config.toml
hidden_size = 192
experts_per_token = 4
d_expert = 64
moe_layers = [1, 2, 3, 4, 5, 6, 7, 8, 9, 10]
n_empty_slots = 64
normalize_top_k = true
balance_bias = false
init_std_router = 0.0182
lr_router = 0.00166
max_steps = 1811
Below are experts of layer 6 (counted from 0) of a mixture-of-experts language model. Rows are named router (the router's row for the expert), gate (a neuron's input weights, with its number), up (a neuron's input weights, with its number), down (a neuron's output weights, with its number) and show model dimensions 0-191. Each number is 200 + 40 x the weight over its row's rms, rounded and kept within 0 to 999.
After each expert's rows: a language model's description of what the expert responds to. This comes from a sample of Wikipedia text that the model never trained on.

# expert 30
router,111,281,169,163,157,196,163,225,167,225,186,174,232,225,226,216,245,157,207,182,159,232,187,216,228,272,168,220,164,159,242,155,167,183,236,172,134,158,151,159,154,165,214,237,156,230,188,253,200,242,178,151,166,174,243,180,231,162,237,243,107,140,169,184,223,148,204,254,243,148,277,203,254,174,246,201,245,170,223,223,228,195,304,234,135,250,225,166,231,176,245,171,247,153,204,215,226,100,199,265,237,239,205,106,153,220,248,169,178,156,156,144,241,148,202,191,236,239,175,175,186,238,216,190,236,231,252,230,160,210,233,170,246,237,152,168,161,198,152,183,253,190,242,218,212,186,229,265,200,186,125,166,226,147,205,158,244,223,164,232,155,136,154,233,222,188,144,233,162,266,217,224,211,231,187,203,241,224,213,290,130,237,242,226,220,228,242,238,185,251,260,221
gate0,249,251,204,252,255,147,287,187,195,216,185,106,199,212,198,189,230,242,303,231,230,223,224,169,159,207,202,164,175,150,257,164,121,205,185,217,239,232,279,178,133,145,187,158,153,239,211,173,215,150,249,219,173,210,307,179,183,138,195,169,213,195,209,160,194,240,159,188,179,164,219,123,165,204,233,170,203,214,236,134,234,179,180,198,204,166,150,182,250,148,224,190,123,179,181,263,222,229,172,191,192,214,231,157,130,216,236,206,210,197,245,235,196,160,158,178,248,210,166,261,167,175,280,249,145,227,166,209,191,196,165,168,205,195,251,183,181,207,252,169,214,156,156,253,207,203,209,314,201,178,206,254,217,140,154,156,100,196,189,221,215,193,121,233,190,167,192,206,176,155,191,172,238,251,185,130,140,168,274,171,143,319,181,220,181,203,169,256,209,221,174,215
up0,193,277,255,191,127,176,206,202,203,210,247,297,222,135,185,128,291,185,154,210,159,146,158,186,205,239,194,194,188,248,260,133,222,173,273,232,201,101,259,163,267,167,124,150,220,146,164,229,141,201,209,224,120,235,181,196,198,177,208,194,192,256,185,237,125,226,131,244,165,215,191,223,168,223,252,168,193,217,187,224,199,186,180,194,213,139,240,167,141,235,137,293,140,225,263,214,216,236,144,146,236,220,244,192,223,165,189,287,172,161,243,189,244,231,230,237,246,149,238,205,203,203,237,204,244,170,226,167,248,249,233,240,144,250,142,208,165,181,193,223,184,228,204,208,247,244,153,253,217,199,193,166,256,258,223,166,232,286,122,245,217,182,251,182,166,265,218,261,198,234,166,204,194,186,213,211,225,176,208,155,137,230,236,202,225,231,151,184,199,183,181,201
down0,242,187,162,132,181,219,169,180,191,164,160,103,72,176,213,153,260,268,219,263,246,165,218,188,280,154,199,201,197,205,150,275,173,254,152,160,167,202,203,219,259,146,182,185,266,161,213,166,183,238,213,208,253,240,148,229,281,221,224,166,229,176,241,198,301,212,164,163,280,202,173,234,220,185,248,157,179,215,227,303,179,233,100,247,246,237,249,216,201,166,222,246,193,222,198,129,265,219,195,211,183,203,170,170,245,265,164,182,195,228,260,226,194,207,252,202,214,164,213,155,207,230,230,279,174,203,147,244,218,218,171,223,212,228,220,124,211,268,169,251,247,149,232,183,176,156,279,153,212,206,198,186,164,174,209,214,207,245,219,254,156,154,167,194,238,175,176,254,140,204,242,192,260,237,184,198,222,165,271,183,140,232,193,163,221,204,207,237,181,222,195,213
What it handles: Coordinates and word fragments. Coordinate marks like ″N and ′N, plus mid-word pieces of names and foreign words (Camb, Heb, aval) and party names.

# expert 37
router,120,279,162,161,158,208,162,220,161,220,184,167,232,229,225,212,243,156,211,177,165,227,182,226,237,274,167,221,173,163,247,159,168,181,232,172,135,163,147,163,150,167,210,225,155,231,187,256,194,242,177,142,170,168,245,178,228,161,235,241,110,141,169,188,219,154,207,257,242,144,278,201,250,175,250,197,235,165,220,223,226,188,299,234,141,260,227,164,226,179,247,168,248,158,207,210,234,92,202,259,237,237,206,108,154,214,252,163,175,159,151,148,248,145,200,185,244,226,181,175,186,239,211,190,234,227,258,230,157,208,242,170,253,236,158,164,165,198,148,181,255,190,249,219,207,181,230,261,202,192,123,161,228,150,202,169,240,220,166,226,157,136,155,232,227,190,138,229,157,267,218,224,215,232,179,199,239,222,214,282,135,235,246,221,218,227,237,233,191,261,261,228
gate0,250,249,229,152,204,205,169,162,174,214,207,216,105,174,208,172,232,203,156,132,254,143,170,157,237,200,206,154,177,225,244,165,161,219,270,268,213,208,181,252,247,233,177,195,206,303,214,187,144,244,240,232,235,189,170,201,133,135,318,266,184,239,195,158,173,238,213,179,178,200,124,214,284,169,219,155,224,172,169,222,239,248,259,221,187,211,230,75,195,152,240,221,182,213,161,171,79,223,215,228,171,169,229,193,175,186,174,226,260,204,128,178,219,206,201,159,170,214,212,209,246,192,193,218,263,176,160,201,237,199,160,163,265,247,235,134,174,137,206,173,158,234,198,152,184,187,192,190,174,177,248,167,178,149,151,208,190,268,188,138,154,203,182,230,258,200,174,266,234,187,222,179,142,210,177,256,173,148,205,158,161,270,214,200,201,234,227,186,251,205,256,115
up0,237,168,181,264,222,231,197,229,168,136,158,240,165,208,207,238,175,280,200,217,183,203,144,243,243,209,206,231,193,166,276,213,214,181,156,184,212,212,292,231,187,237,222,267,175,201,271,192,277,195,64,215,189,268,241,244,253,233,183,246,167,160,186,207,221,231,198,187,188,225,200,192,253,176,136,206,265,167,97,176,176,216,164,248,203,168,192,165,116,259,164,145,171,156,201,107,185,224,217,287,205,256,152,159,214,147,188,228,181,215,206,276,192,186,204,164,194,218,219,214,252,157,211,269,274,235,160,154,177,226,128,216,216,185,124,260,278,159,144,221,174,226,221,164,99,168,207,188,127,205,165,187,130,250,171,235,187,178,244,217,176,209,184,215,207,166,225,159,217,222,156,173,177,220,245,177,206,169,272,258,237,161,189,232,226,225,206,218,199,221,179,193
down0,144,272,310,180,204,184,283,170,172,153,64,96,197,183,257,144,152,180,239,169,171,200,144,193,201,246,203,168,269,158,247,146,231,172,139,176,188,223,189,173,280,142,254,256,218,285,225,231,230,199,210,239,235,171,146,191,161,184,188,197,177,149,263,237,208,184,212,205,236,205,207,206,173,217,160,242,201,199,247,137,212,257,186,209,215,173,197,168,126,216,207,155,141,205,213,248,174,193,172,172,135,209,236,206,156,205,148,254,177,252,176,184,163,185,221,153,281,169,263,229,156,177,181,198,265,151,220,252,210,203,210,212,243,187,196,198,287,201,267,204,198,218,188,200,173,250,212,181,232,183,205,237,250,115,202,170,242,195,202,225,190,194,184,245,152,269,202,175,230,208,177,176,229,205,123,233,208,186,168,138,192,182,163,155,232,194,215,300,204,256,279,190
What it handles: Election table cells, there/once. Cell separators in election and results tables, and sentence adverbs or pronouns such as there, once, later, soon, it.

# expert 16
router,138,207,176,200,208,172,189,161,169,223,182,160,217,232,231,123,211,162,201,133,188,250,144,184,227,232,225,259,203,185,241,182,123,182,184,200,200,153,270,152,203,169,184,275,185,265,199,157,212,194,192,162,216,205,168,227,157,165,251,195,106,173,190,169,170,133,226,246,224,168,190,208,201,238,200,232,129,183,262,180,235,243,146,172,195,260,213,116,205,114,144,206,200,179,168,253,217,185,268,227,278,218,263,257,145,214,301,208,138,125,207,142,253,166,212,223,254,212,211,183,151,256,233,201,224,156,216,249,222,192,154,209,232,241,205,118,183,185,190,217,249,225,167,244,209,203,205,208,227,206,219,125,284,132,172,176,196,273,141,213,178,177,230,238,207,268,118,167,184,232,197,258,180,246,181,217,170,173,189,204,200,288,220,202,210,199,282,251,150,172,195,266
gate3,99,195,99,245,231,167,158,220,125,282,261,202,209,156,196,144,187,242,245,182,245,236,212,277,273,234,180,146,215,209,215,167,217,243,203,274,157,164,205,221,144,212,138,187,202,192,206,190,205,229,170,184,180,132,151,232,218,194,167,269,213,225,218,252,214,144,144,154,177,136,235,244,188,256,263,199,178,178,186,221,242,229,209,202,218,212,231,251,140,191,194,119,249,108,222,190,153,196,238,302,240,247,211,141,191,213,255,201,197,210,152,176,239,192,212,218,184,168,177,146,160,227,229,181,235,186,243,152,190,189,160,163,224,217,200,141,213,217,208,136,177,202,159,258,171,197,121,233,235,134,215,238,206,144,265,247,211,172,161,239,203,151,209,139,202,218,157,182,152,246,246,145,204,256,218,306,212,180,129,193,233,161,131,189,186,212,236,207,244,223,211,177
up3,220,284,178,204,194,258,257,141,254,203,169,275,195,125,159,194,194,132,177,188,213,170,242,214,194,206,211,167,196,206,275,137,208,183,190,206,172,237,181,235,211,157,228,252,163,236,261,234,243,218,206,201,174,216,163,179,174,207,177,198,169,209,231,240,228,180,155,235,186,156,172,158,229,242,173,145,228,198,281,253,229,180,252,173,200,157,145,209,202,167,180,165,166,176,217,246,200,237,217,179,141,184,209,192,194,206,147,181,222,179,243,154,193,248,224,233,162,232,224,186,195,235,172,231,210,285,342,190,252,225,233,109,149,182,207,172,106,205,219,239,240,155,196,203,170,202,219,223,226,205,216,162,201,173,163,286,293,239,141,224,344,261,165,211,233,186,246,202,170,163,174,225,226,228,220,170,257,275,238,190,151,119,133,205,165,168,179,269,234,213,270,179
down3,228,164,111,175,222,218,250,236,230,265,190,208,256,174,216,272,192,255,186,157,250,232,208,243,100,187,247,191,222,200,237,178,180,227,199,145,213,133,214,183,198,218,178,142,227,232,264,173,211,131,194,191,203,169,186,310,236,179,227,203,223,231,189,257,163,237,199,248,248,247,156,171,139,205,189,196,167,117,197,198,200,225,234,198,223,180,152,204,251,184,253,148,142,245,252,246,186,150,157,184,268,194,153,202,220,177,220,258,183,178,241,250,159,147,173,233,201,151,213,241,156,214,198,228,194,139,151,240,256,225,195,158,208,233,257,238,164,229,222,244,250,197,224,240,218,150,215,230,153,237,193,214,196,97,151,132,137,242,217,194,254,246,204,300,165,170,196,235,196,150,168,202,166,192,209,231,214,215,149,195,236,156,183,123,174,291,253,158,87,199,226,224
What it handles: Place-name suffixes. Final word pieces of town and place names in geographic text, such as -burg, -ington, -abad, -heim, -mouth.

# expert 39
router,200,203,166,143,206,158,235,150,157,231,140,139,281,226,258,195,226,155,256,133,160,184,145,166,214,224,189,217,218,189,208,179,157,166,215,175,191,155,200,145,189,157,176,240,201,267,233,159,229,194,220,193,169,215,196,257,259,174,287,192,170,202,191,184,189,127,208,231,215,190,187,166,205,201,231,170,239,222,272,151,175,206,201,190,171,285,221,129,209,113,163,221,131,116,201,259,200,211,201,231,267,183,281,196,195,224,270,192,99,179,195,211,251,172,151,229,265,197,221,115,167,235,231,158,207,175,172,246,168,220,217,193,242,239,208,128,191,238,190,204,302,212,175,191,193,243,234,248,160,201,165,132,245,118,195,163,248,246,160,286,191,148,212,212,192,206,153,180,207,220,180,201,200,213,154,231,239,175,177,135,157,230,253,245,225,189,308,228,136,188,245,229
gate3,245,160,165,280,188,255,171,270,204,153,182,220,173,237,198,211,262,171,226,269,164,213,245,258,155,163,184,190,287,204,208,227,271,193,261,195,187,154,240,128,186,206,236,185,245,206,200,174,218,243,192,196,186,264,231,245,249,183,137,177,217,229,205,161,262,163,211,233,152,139,184,185,196,200,194,186,197,216,223,163,155,219,162,167,197,207,207,281,278,246,109,213,200,347,265,149,263,208,153,210,148,174,183,203,201,176,236,188,187,256,198,157,202,211,209,159,210,195,216,139,155,245,214,177,182,244,161,180,196,261,188,240,214,132,212,181,312,127,138,215,197,251,189,184,213,230,227,190,177,141,179,164,160,210,208,182,171,185,307,216,159,160,247,233,249,247,194,212,262,190,203,183,147,203,163,196,221,216,187,191,185,220,186,152,163,191,148,301,144,185,214,120
up3,180,143,241,243,211,286,225,178,231,199,213,201,249,178,156,185,162,252,231,196,284,191,193,201,205,193,245,196,178,225,122,228,190,163,238,184,265,222,214,221,182,144,202,179,252,133,175,214,205,176,166,297,241,227,208,214,207,245,255,144,236,172,207,178,129,254,198,184,223,190,138,176,223,156,138,181,262,261,238,176,188,187,125,289,204,178,180,154,128,226,187,217,219,247,200,265,164,191,174,159,152,171,213,168,327,146,151,205,187,176,267,217,142,240,213,288,141,211,231,183,196,114,183,166,209,220,199,169,182,226,287,185,172,176,272,161,262,252,152,229,151,183,248,185,215,193,207,216,212,127,177,237,172,192,195,210,229,255,211,193,268,195,255,248,208,166,217,229,226,206,264,222,165,129,171,150,174,236,137,212,229,199,231,171,232,198,172,188,230,128,170,125
down3,145,172,245,106,228,142,283,230,183,168,154,148,197,238,250,192,203,231,211,194,156,177,140,155,115,260,184,187,180,143,138,162,139,250,135,249,210,158,229,176,173,168,119,63,230,269,150,170,216,172,161,186,210,221,95,176,179,201,170,184,144,232,214,198,164,68,214,213,206,191,161,179,214,281,230,169,238,248,223,158,228,195,212,171,162,217,178,170,151,261,142,221,140,243,164,150,227,187,241,162,144,231,209,148,175,209,198,215,138,175,272,193,204,225,263,205,206,175,239,205,186,216,201,172,184,265,184,230,184,193,226,109,227,155,201,188,205,174,212,155,250,195,188,226,206,203,236,236,150,196,212,204,256,178,219,197,215,179,192,174,204,211,204,189,192,168,174,249,164,140,166,255,177,249,211,162,226,231,209,146,167,285,214,207,153,169,163,258,217,149,236,181
What it handles: Surname endings. Final pieces of personal names and common surnames right after a name, such as New-ton, Pember-ton, Smith, Williams, Jr.

# expert 2
router,201,237,170,180,243,206,124,194,169,244,221,147,205,229,194,215,230,131,214,166,191,199,210,255,236,244,247,200,211,210,276,204,104,240,215,265,223,162,203,195,201,186,204,294,179,299,252,178,184,190,159,207,190,279,210,180,204,129,228,214,159,126,181,215,236,218,217,170,192,232,153,160,197,213,285,228,174,138,255,138,209,194,224,193,163,189,213,162,207,178,163,176,185,187,207,239,233,226,140,189,230,276,155,225,149,198,213,143,119,175,204,258,173,266,231,167,232,208,247,192,229,202,215,223,271,176,186,252,104,240,185,130,223,285,142,117,172,225,186,161,235,166,222,265,215,210,220,187,213,216,211,151,277,228,214,202,220,228,194,263,162,163,181,204,239,192,152,225,132,169,166,147,179,156,231,222,193,175,186,144,247,206,246,239,260,219,295,116,160,222,213,264
gate1,149,142,205,179,91,81,153,173,184,148,225,195,223,190,140,175,189,230,191,201,186,161,187,233,214,219,198,214,148,179,174,223,260,244,132,178,227,143,211,239,246,231,145,230,141,221,201,235,182,237,251,233,99,220,145,213,143,157,266,188,225,231,152,141,231,201,216,200,196,214,136,228,157,129,229,246,149,158,236,189,205,167,203,123,172,186,184,185,176,217,172,139,216,193,145,208,214,170,150,185,226,220,214,180,134,242,160,124,233,210,204,224,225,212,113,213,218,219,247,219,245,138,149,195,259,180,214,140,202,271,206,239,176,157,197,227,117,190,131,167,201,241,230,153,181,195,227,205,169,209,239,203,172,113,156,206,193,201,130,157,215,110,253,137,152,172,178,227,241,224,165,220,227,211,192,249,257,182,119,130,220,256,215,231,162,164,212,240,180,154,206,195
up1,218,208,257,251,239,189,174,174,248,167,153,233,169,210,195,163,156,240,214,171,164,173,248,191,195,193,195,125,282,213,196,251,255,236,125,153,229,311,158,165,185,128,252,217,192,206,254,161,208,229,189,206,128,211,160,209,233,233,204,188,194,175,233,194,177,148,179,214,207,238,150,202,191,232,203,111,263,187,241,162,208,238,170,209,211,218,157,207,248,221,142,183,190,200,212,180,264,228,178,128,131,229,194,202,219,234,274,183,166,211,233,177,219,221,212,207,188,171,231,115,227,229,131,206,170,245,206,234,221,294,238,155,250,156,187,189,190,248,243,273,224,189,277,236,187,206,196,184,244,184,205,216,177,224,215,170,209,256,164,123,159,137,130,261,216,172,132,177,222,251,245,231,128,211,287,142,291,249,292,215,190,244,248,205,203,244,209,123,241,207,212,230
down1,139,154,199,208,198,176,198,154,155,155,166,173,210,112,179,183,179,218,222,212,218,253,270,157,196,142,160,201,210,206,170,227,207,245,186,175,200,175,183,156,247,221,194,171,261,177,198,199,223,134,199,196,130,151,181,216,283,223,200,185,168,196,207,195,228,184,242,196,177,208,155,204,249,313,150,188,211,208,175,154,232,191,200,164,220,218,251,176,207,191,217,158,147,312,148,202,202,145,266,176,238,162,169,212,273,251,217,142,214,177,158,155,135,242,161,150,159,151,216,214,225,209,248,205,143,130,234,241,228,182,215,174,183,241,273,214,165,170,203,199,192,145,230,249,120,306,223,202,271,248,224,185,275,210,140,175,217,151,160,213,225,165,192,198,238,178,178,178,146,183,188,176,48,189,186,221,227,250,272,172,170,217,222,181,269,123,219,156,214,201,131,162
What it handles: Slavic surname endings. Word-final pieces of foreign surnames, mostly Slavic, such as -ov, -ski, -ić, -ow, and ending Dempster, Kieliszkowski, Vlassov.

# expert 57
router,111,284,169,159,165,201,163,228,170,224,180,173,233,230,227,214,247,157,209,179,162,234,185,221,235,274,169,221,167,155,241,155,164,178,236,167,135,155,146,162,148,168,217,226,151,234,192,257,204,240,182,148,163,171,244,177,231,160,238,241,108,142,169,184,218,154,201,256,238,148,274,204,257,175,251,205,241,174,220,222,228,192,305,235,141,256,224,162,233,174,252,165,241,154,203,212,228,104,201,259,235,237,205,103,158,214,246,163,178,154,154,147,243,149,201,188,231,229,175,177,188,237,211,192,236,235,256,229,163,207,229,175,243,238,158,168,163,201,156,185,250,185,241,221,216,185,224,262,204,188,122,169,231,148,204,157,242,222,162,230,154,140,152,235,226,195,144,225,161,266,212,230,213,232,181,204,243,227,213,284,131,244,244,225,222,224,249,241,185,251,260,229
gate2,217,249,202,151,195,228,249,209,205,241,219,194,188,211,171,170,218,198,177,245,210,176,165,259,286,217,175,321,148,193,211,197,218,168,184,217,88,203,130,152,193,193,200,220,217,290,204,239,192,174,195,248,284,245,156,169,266,118,266,234,176,155,196,175,157,175,170,180,198,250,194,181,288,212,177,112,237,224,270,194,196,170,205,152,158,199,216,222,230,216,127,169,235,142,233,164,208,268,289,238,229,187,221,217,219,169,148,205,178,162,198,125,219,172,166,187,145,212,218,221,168,205,200,282,188,251,245,154,182,174,262,212,203,169,267,187,178,293,194,183,214,190,290,158,218,223,160,245,149,267,209,196,143,221,116,190,207,180,239,230,204,158,236,196,201,184,163,230,145,160,175,185,223,195,227,180,183,243,132,262,224,207,236,233,160,267,167,198,237,176,194,265
up2,173,103,180,112,107,177,142,277,197,145,249,202,146,242,116,126,237,240,193,173,206,213,202,148,281,268,189,202,185,260,161,205,202,170,162,176,193,195,189,182,158,197,228,169,186,225,197,286,159,194,158,217,209,200,199,207,174,107,195,301,171,182,240,198,176,203,224,204,175,226,210,100,269,182,122,144,256,191,252,174,280,188,136,174,180,134,166,206,172,159,252,212,210,289,199,173,240,177,212,202,180,198,193,231,259,226,164,179,245,244,165,242,162,183,197,179,210,218,150,147,186,183,285,220,253,229,199,244,176,136,215,192,169,179,205,250,201,195,233,119,273,206,180,177,202,187,192,277,192,256,211,197,278,231,170,180,187,201,189,240,214,186,245,206,171,242,183,211,185,119,216,199,160,222,203,173,165,160,160,200,268,151,207,252,211,191,239,185,161,205,267,208
down2,227,147,211,223,245,178,187,91,244,183,227,202,190,285,209,85,213,240,222,140,167,167,133,205,190,161,249,235,191,200,160,215,159,218,190,222,164,198,184,236,212,238,296,182,245,227,171,193,194,184,189,132,206,195,135,239,191,145,305,118,212,259,196,255,158,124,227,285,194,188,228,216,209,191,208,198,177,199,199,134,138,135,202,212,179,164,222,163,171,166,203,208,175,186,218,210,186,177,197,241,189,181,193,231,163,224,281,235,217,212,233,211,222,282,221,183,237,229,224,178,231,233,179,183,204,238,173,260,175,226,156,194,202,243,209,117,214,114,251,209,194,258,198,275,243,166,251,216,279,203,250,247,181,194,242,189,170,194,234,208,293,185,263,196,194,156,119,143,234,208,240,181,165,211,253,218,216,158,173,242,256,232,244,190,211,154,147,234,282,169,247,150
What it handles: Coordinates and family, crime words. Coordinate symbols ″W and ″E, kinship words such as brother and son, and crime words such as murder, killing, accused.

# expert 61
router,213,141,150,219,234,212,208,191,161,299,173,154,284,171,208,152,227,207,183,184,182,208,171,235,285,223,221,188,187,148,208,147,165,142,193,235,129,192,268,174,250,164,175,211,120,253,201,177,166,225,162,246,169,208,185,165,188,170,226,167,248,200,220,178,172,145,180,253,172,205,265,214,290,206,243,260,190,201,288,188,234,216,171,221,150,239,209,138,185,122,170,195,148,196,194,187,219,240,204,214,234,134,228,249,127,258,219,181,110,200,145,108,196,175,197,204,252,159,217,148,207,215,269,222,181,270,177,205,220,188,224,205,280,203,239,118,156,178,167,179,227,197,224,244,165,259,174,177,219,173,202,133,264,226,171,183,198,250,168,224,244,190,185,241,197,253,209,214,137,220,206,307,253,200,201,241,169,180,153,236,205,191,228,158,231,227,257,164,240,150,277,253
gate3,217,176,185,146,210,180,171,149,181,166,208,227,220,232,190,228,226,158,224,217,213,232,165,213,215,155,216,167,191,236,218,213,159,229,223,192,175,248,251,170,149,215,193,260,141,233,107,176,237,175,224,288,226,226,210,218,225,212,232,181,210,140,163,120,241,198,192,215,213,220,240,193,236,220,168,198,174,172,219,213,233,241,189,192,200,211,178,180,151,196,172,120,159,290,157,251,105,219,183,234,266,181,215,237,171,206,228,218,208,219,201,164,174,189,267,202,267,206,167,163,152,297,254,169,212,225,174,182,194,178,211,268,175,233,186,154,143,199,134,192,150,206,303,150,125,308,170,84,181,219,230,207,256,194,218,167,205,195,128,209,207,181,274,175,94,185,232,189,129,211,113,219,154,249,146,292,199,235,218,206,194,110,172,191,230,165,198,203,212,146,232,203
up3,300,204,128,239,187,179,258,252,218,132,173,168,174,195,215,211,177,236,172,229,196,191,216,138,191,243,133,136,185,314,158,205,225,217,188,222,248,183,238,170,180,150,212,149,210,202,241,187,163,173,214,163,206,157,241,186,201,281,222,154,194,206,157,172,161,147,200,230,264,205,247,188,187,259,223,267,222,238,174,273,231,239,248,244,144,223,162,156,208,170,303,235,215,143,215,219,220,186,240,226,194,276,234,187,241,222,217,244,259,189,190,216,151,242,158,240,158,187,163,189,178,62,157,207,255,165,218,129,182,214,244,200,196,162,255,222,230,270,200,196,154,186,232,226,222,176,199,236,192,226,189,180,187,181,237,225,179,157,266,196,231,233,198,192,200,172,186,205,202,188,109,264,232,166,240,120,89,184,250,143,199,238,187,215,153,185,225,194,122,233,224,144
down3,194,173,216,237,192,176,235,198,155,165,147,224,160,172,243,187,213,204,211,293,244,142,171,266,142,192,247,236,234,271,252,232,228,220,247,184,210,215,216,223,246,178,125,173,202,244,251,187,175,267,244,139,122,167,182,241,166,190,216,252,216,252,165,203,172,197,199,236,191,183,209,198,211,195,167,203,244,172,119,176,279,263,189,196,161,186,254,114,185,85,181,278,217,93,184,197,192,206,198,174,120,142,215,234,273,197,146,177,155,160,247,179,127,214,217,170,223,222,192,168,156,156,183,228,234,188,249,218,170,246,236,240,197,223,205,236,198,231,231,181,161,174,111,253,182,213,222,213,171,221,230,227,180,180,179,151,233,227,192,130,242,200,184,225,231,228,180,315,226,172,203,237,241,160,199,292,160,166,151,243,266,217,202,217,150,220,197,300,179,219,198,195
What it handles: Place type nouns. Nouns naming kinds of places after a proper name, such as Street, School, Museum, Airport, Cemetery, plus compass directions like south.

# expert 15
router,253,266,237,188,231,122,202,178,183,264,163,215,209,194,154,202,264,210,235,171,206,169,235,239,264,225,162,125,218,201,226,158,170,184,169,130,236,231,194,200,246,225,180,232,135,234,149,199,213,179,136,207,224,166,191,239,191,154,255,175,118,155,174,149,223,205,214,308,206,119,183,192,160,184,246,191,252,199,164,183,208,279,157,200,161,233,204,246,203,145,256,177,221,133,131,191,163,277,226,175,215,214,243,196,115,283,257,133,139,173,188,145,163,138,246,159,189,222,189,214,201,166,250,208,246,214,175,231,189,260,219,253,306,194,87,198,202,226,219,123,187,215,177,202,242,227,212,206,212,150,187,192,181,150,198,242,239,158,180,245,233,122,148,230,203,173,184,199,144,266,248,206,197,201,213,176,225,207,230,228,229,188,184,154,247,222,266,143,171,218,232,223
gate2,169,225,194,263,227,194,204,201,211,237,283,151,172,246,206,271,218,207,225,165,196,88,224,183,205,126,195,198,152,164,174,178,157,200,163,112,255,195,204,143,175,202,195,239,118,209,124,179,163,194,185,181,220,187,180,208,237,273,195,237,220,158,192,148,226,161,181,211,146,167,188,210,203,208,262,247,205,177,248,186,146,242,181,215,168,191,216,216,200,147,220,261,253,174,179,162,196,236,213,150,195,255,212,270,181,196,192,162,173,205,173,215,208,144,171,178,168,228,96,205,190,205,231,227,191,228,232,146,148,244,190,259,231,216,133,226,238,291,252,192,202,246,190,174,248,229,146,177,187,137,194,184,162,159,203,234,187,153,154,310,232,176,161,196,224,206,116,166,142,123,196,185,251,179,202,158,152,167,190,118,291,271,219,266,219,236,220,166,274,281,223,212
up2,175,104,139,129,210,187,172,160,212,149,199,190,241,289,216,192,121,196,228,244,287,224,172,180,196,204,245,231,175,265,219,175,148,208,215,178,126,153,272,242,146,214,179,177,151,201,275,140,198,272,166,158,268,131,264,139,260,160,219,186,187,208,152,196,217,176,212,128,204,287,227,178,181,220,256,130,221,241,173,187,189,159,209,231,178,223,172,256,243,218,205,213,173,231,210,128,130,220,285,172,192,156,251,181,132,213,188,228,232,164,209,190,115,170,247,274,193,203,217,254,199,212,243,161,206,189,203,254,218,265,159,176,206,186,242,177,217,205,213,199,157,185,224,121,193,197,186,156,273,167,223,221,208,171,171,143,260,173,192,204,255,200,207,188,169,227,245,246,188,223,215,193,166,157,207,153,222,215,218,214,195,108,155,218,232,179,234,202,249,250,232,106
down2,194,143,232,209,204,167,148,207,214,157,203,198,209,170,212,186,171,207,236,202,176,240,199,201,190,207,225,209,152,242,154,205,206,161,228,176,176,173,133,170,206,235,199,130,231,241,157,198,252,227,261,223,192,143,177,157,159,149,210,142,189,236,233,227,174,181,210,152,249,239,203,177,244,207,278,208,181,240,179,210,185,257,175,183,169,251,137,196,258,225,236,211,134,224,192,274,183,107,239,154,174,180,266,206,202,157,249,212,231,203,134,254,173,280,225,267,228,182,221,125,97,218,146,164,169,142,257,213,212,278,253,229,175,186,275,158,225,190,217,215,216,287,161,226,261,168,267,165,165,223,194,118,162,227,189,224,262,165,271,235,241,188,192,204,130,195,147,179,211,176,243,225,153,263,172,246,233,179,149,155,194,182,178,258,207,173,93,229,148,231,197,109
What it handles: Word-initial capital letters. Single first letters of words, mostly B and b, also A, M, D, split off from names or rare words, such as B|ologna, b|abies, B|op.

# expert 9
router,115,271,171,168,159,191,166,222,170,219,177,179,242,232,225,222,240,153,212,180,160,223,175,224,234,274,179,218,166,162,232,154,166,182,227,162,142,159,136,160,157,172,215,236,156,235,199,249,195,241,172,145,172,174,247,180,228,153,239,248,105,140,168,187,224,153,202,251,243,152,279,202,249,167,252,212,241,169,221,225,225,202,294,225,137,253,227,173,227,171,237,161,239,154,204,211,230,99,201,276,239,237,209,110,150,225,261,170,171,152,150,144,246,156,193,185,235,235,190,174,176,238,208,190,235,231,252,231,170,206,238,164,251,236,149,165,154,198,160,176,245,191,239,219,215,183,237,265,208,179,132,160,214,145,199,167,240,221,165,231,141,143,146,231,224,190,141,229,160,262,216,229,211,232,186,201,243,226,202,279,123,243,245,227,226,221,249,233,187,257,256,231
gate0,172,240,267,178,223,135,214,215,146,172,169,164,231,148,220,202,213,223,226,205,233,194,153,208,247,219,172,205,197,214,238,147,173,208,234,119,174,165,124,158,237,144,306,135,163,190,129,151,170,195,109,224,230,216,187,258,166,158,147,200,194,182,175,185,182,241,76,197,149,218,191,198,228,166,218,201,221,225,224,221,147,268,218,244,157,268,216,272,180,210,141,168,232,225,249,167,199,235,175,177,250,246,180,188,257,157,175,264,135,173,130,215,236,308,240,215,181,166,156,179,254,213,253,248,167,137,207,186,138,213,167,115,218,228,193,206,196,237,207,207,174,230,192,180,229,203,302,258,245,125,195,174,220,202,212,190,212,232,220,196,196,137,150,225,216,180,218,168,271,225,152,172,173,223,180,192,164,163,206,188,257,267,252,219,225,199,233,204,225,231,292,194
up0,190,195,219,215,249,191,165,143,220,189,185,142,216,210,215,147,167,111,227,194,225,148,190,201,216,174,176,174,211,266,168,158,177,216,177,171,146,129,213,191,171,195,254,257,143,135,152,225,173,169,146,183,277,209,244,187,182,247,156,206,197,204,153,226,296,218,223,209,189,260,163,261,165,194,246,237,235,191,135,180,123,146,233,180,170,137,223,301,160,253,181,151,153,165,230,181,204,278,186,233,217,150,203,118,169,149,192,276,169,194,177,178,262,149,195,236,219,142,250,222,167,247,165,165,154,169,194,182,199,193,155,154,181,153,205,189,227,216,197,218,118,172,130,201,218,250,213,246,181,202,205,149,174,262,153,223,252,248,304,289,161,223,174,170,189,136,126,220,181,210,169,186,177,252,237,182,265,258,178,192,159,169,236,115,201,184,169,205,211,188,228,206
down0,170,174,229,151,175,223,225,227,218,220,233,255,176,206,215,302,107,233,195,218,151,251,208,179,162,181,207,179,129,238,190,151,221,242,196,211,136,200,146,191,187,221,212,191,192,231,216,237,239,120,206,177,218,183,199,127,233,142,164,252,237,197,132,179,211,186,212,186,170,170,193,219,224,251,176,185,171,220,152,215,180,177,123,202,195,174,243,207,209,189,223,228,202,171,200,231,210,178,182,194,225,157,141,196,255,191,181,206,199,202,222,127,139,258,248,154,160,202,254,232,314,142,225,192,235,188,244,173,224,216,216,227,211,201,235,209,180,244,225,171,83,110,183,165,151,261,168,232,155,143,247,196,211,238,263,118,222,174,207,177,183,243,258,248,212,176,185,189,159,183,162,164,110,252,133,246,280,318,206,196,98,242,180,217,145,178,131,169,164,178,167,211
What it handles: Determiners and past participles. Plural determiners like These, Some, Many, and participles such as based, adapted, directed, often before by; also word endings and coordinate symbols.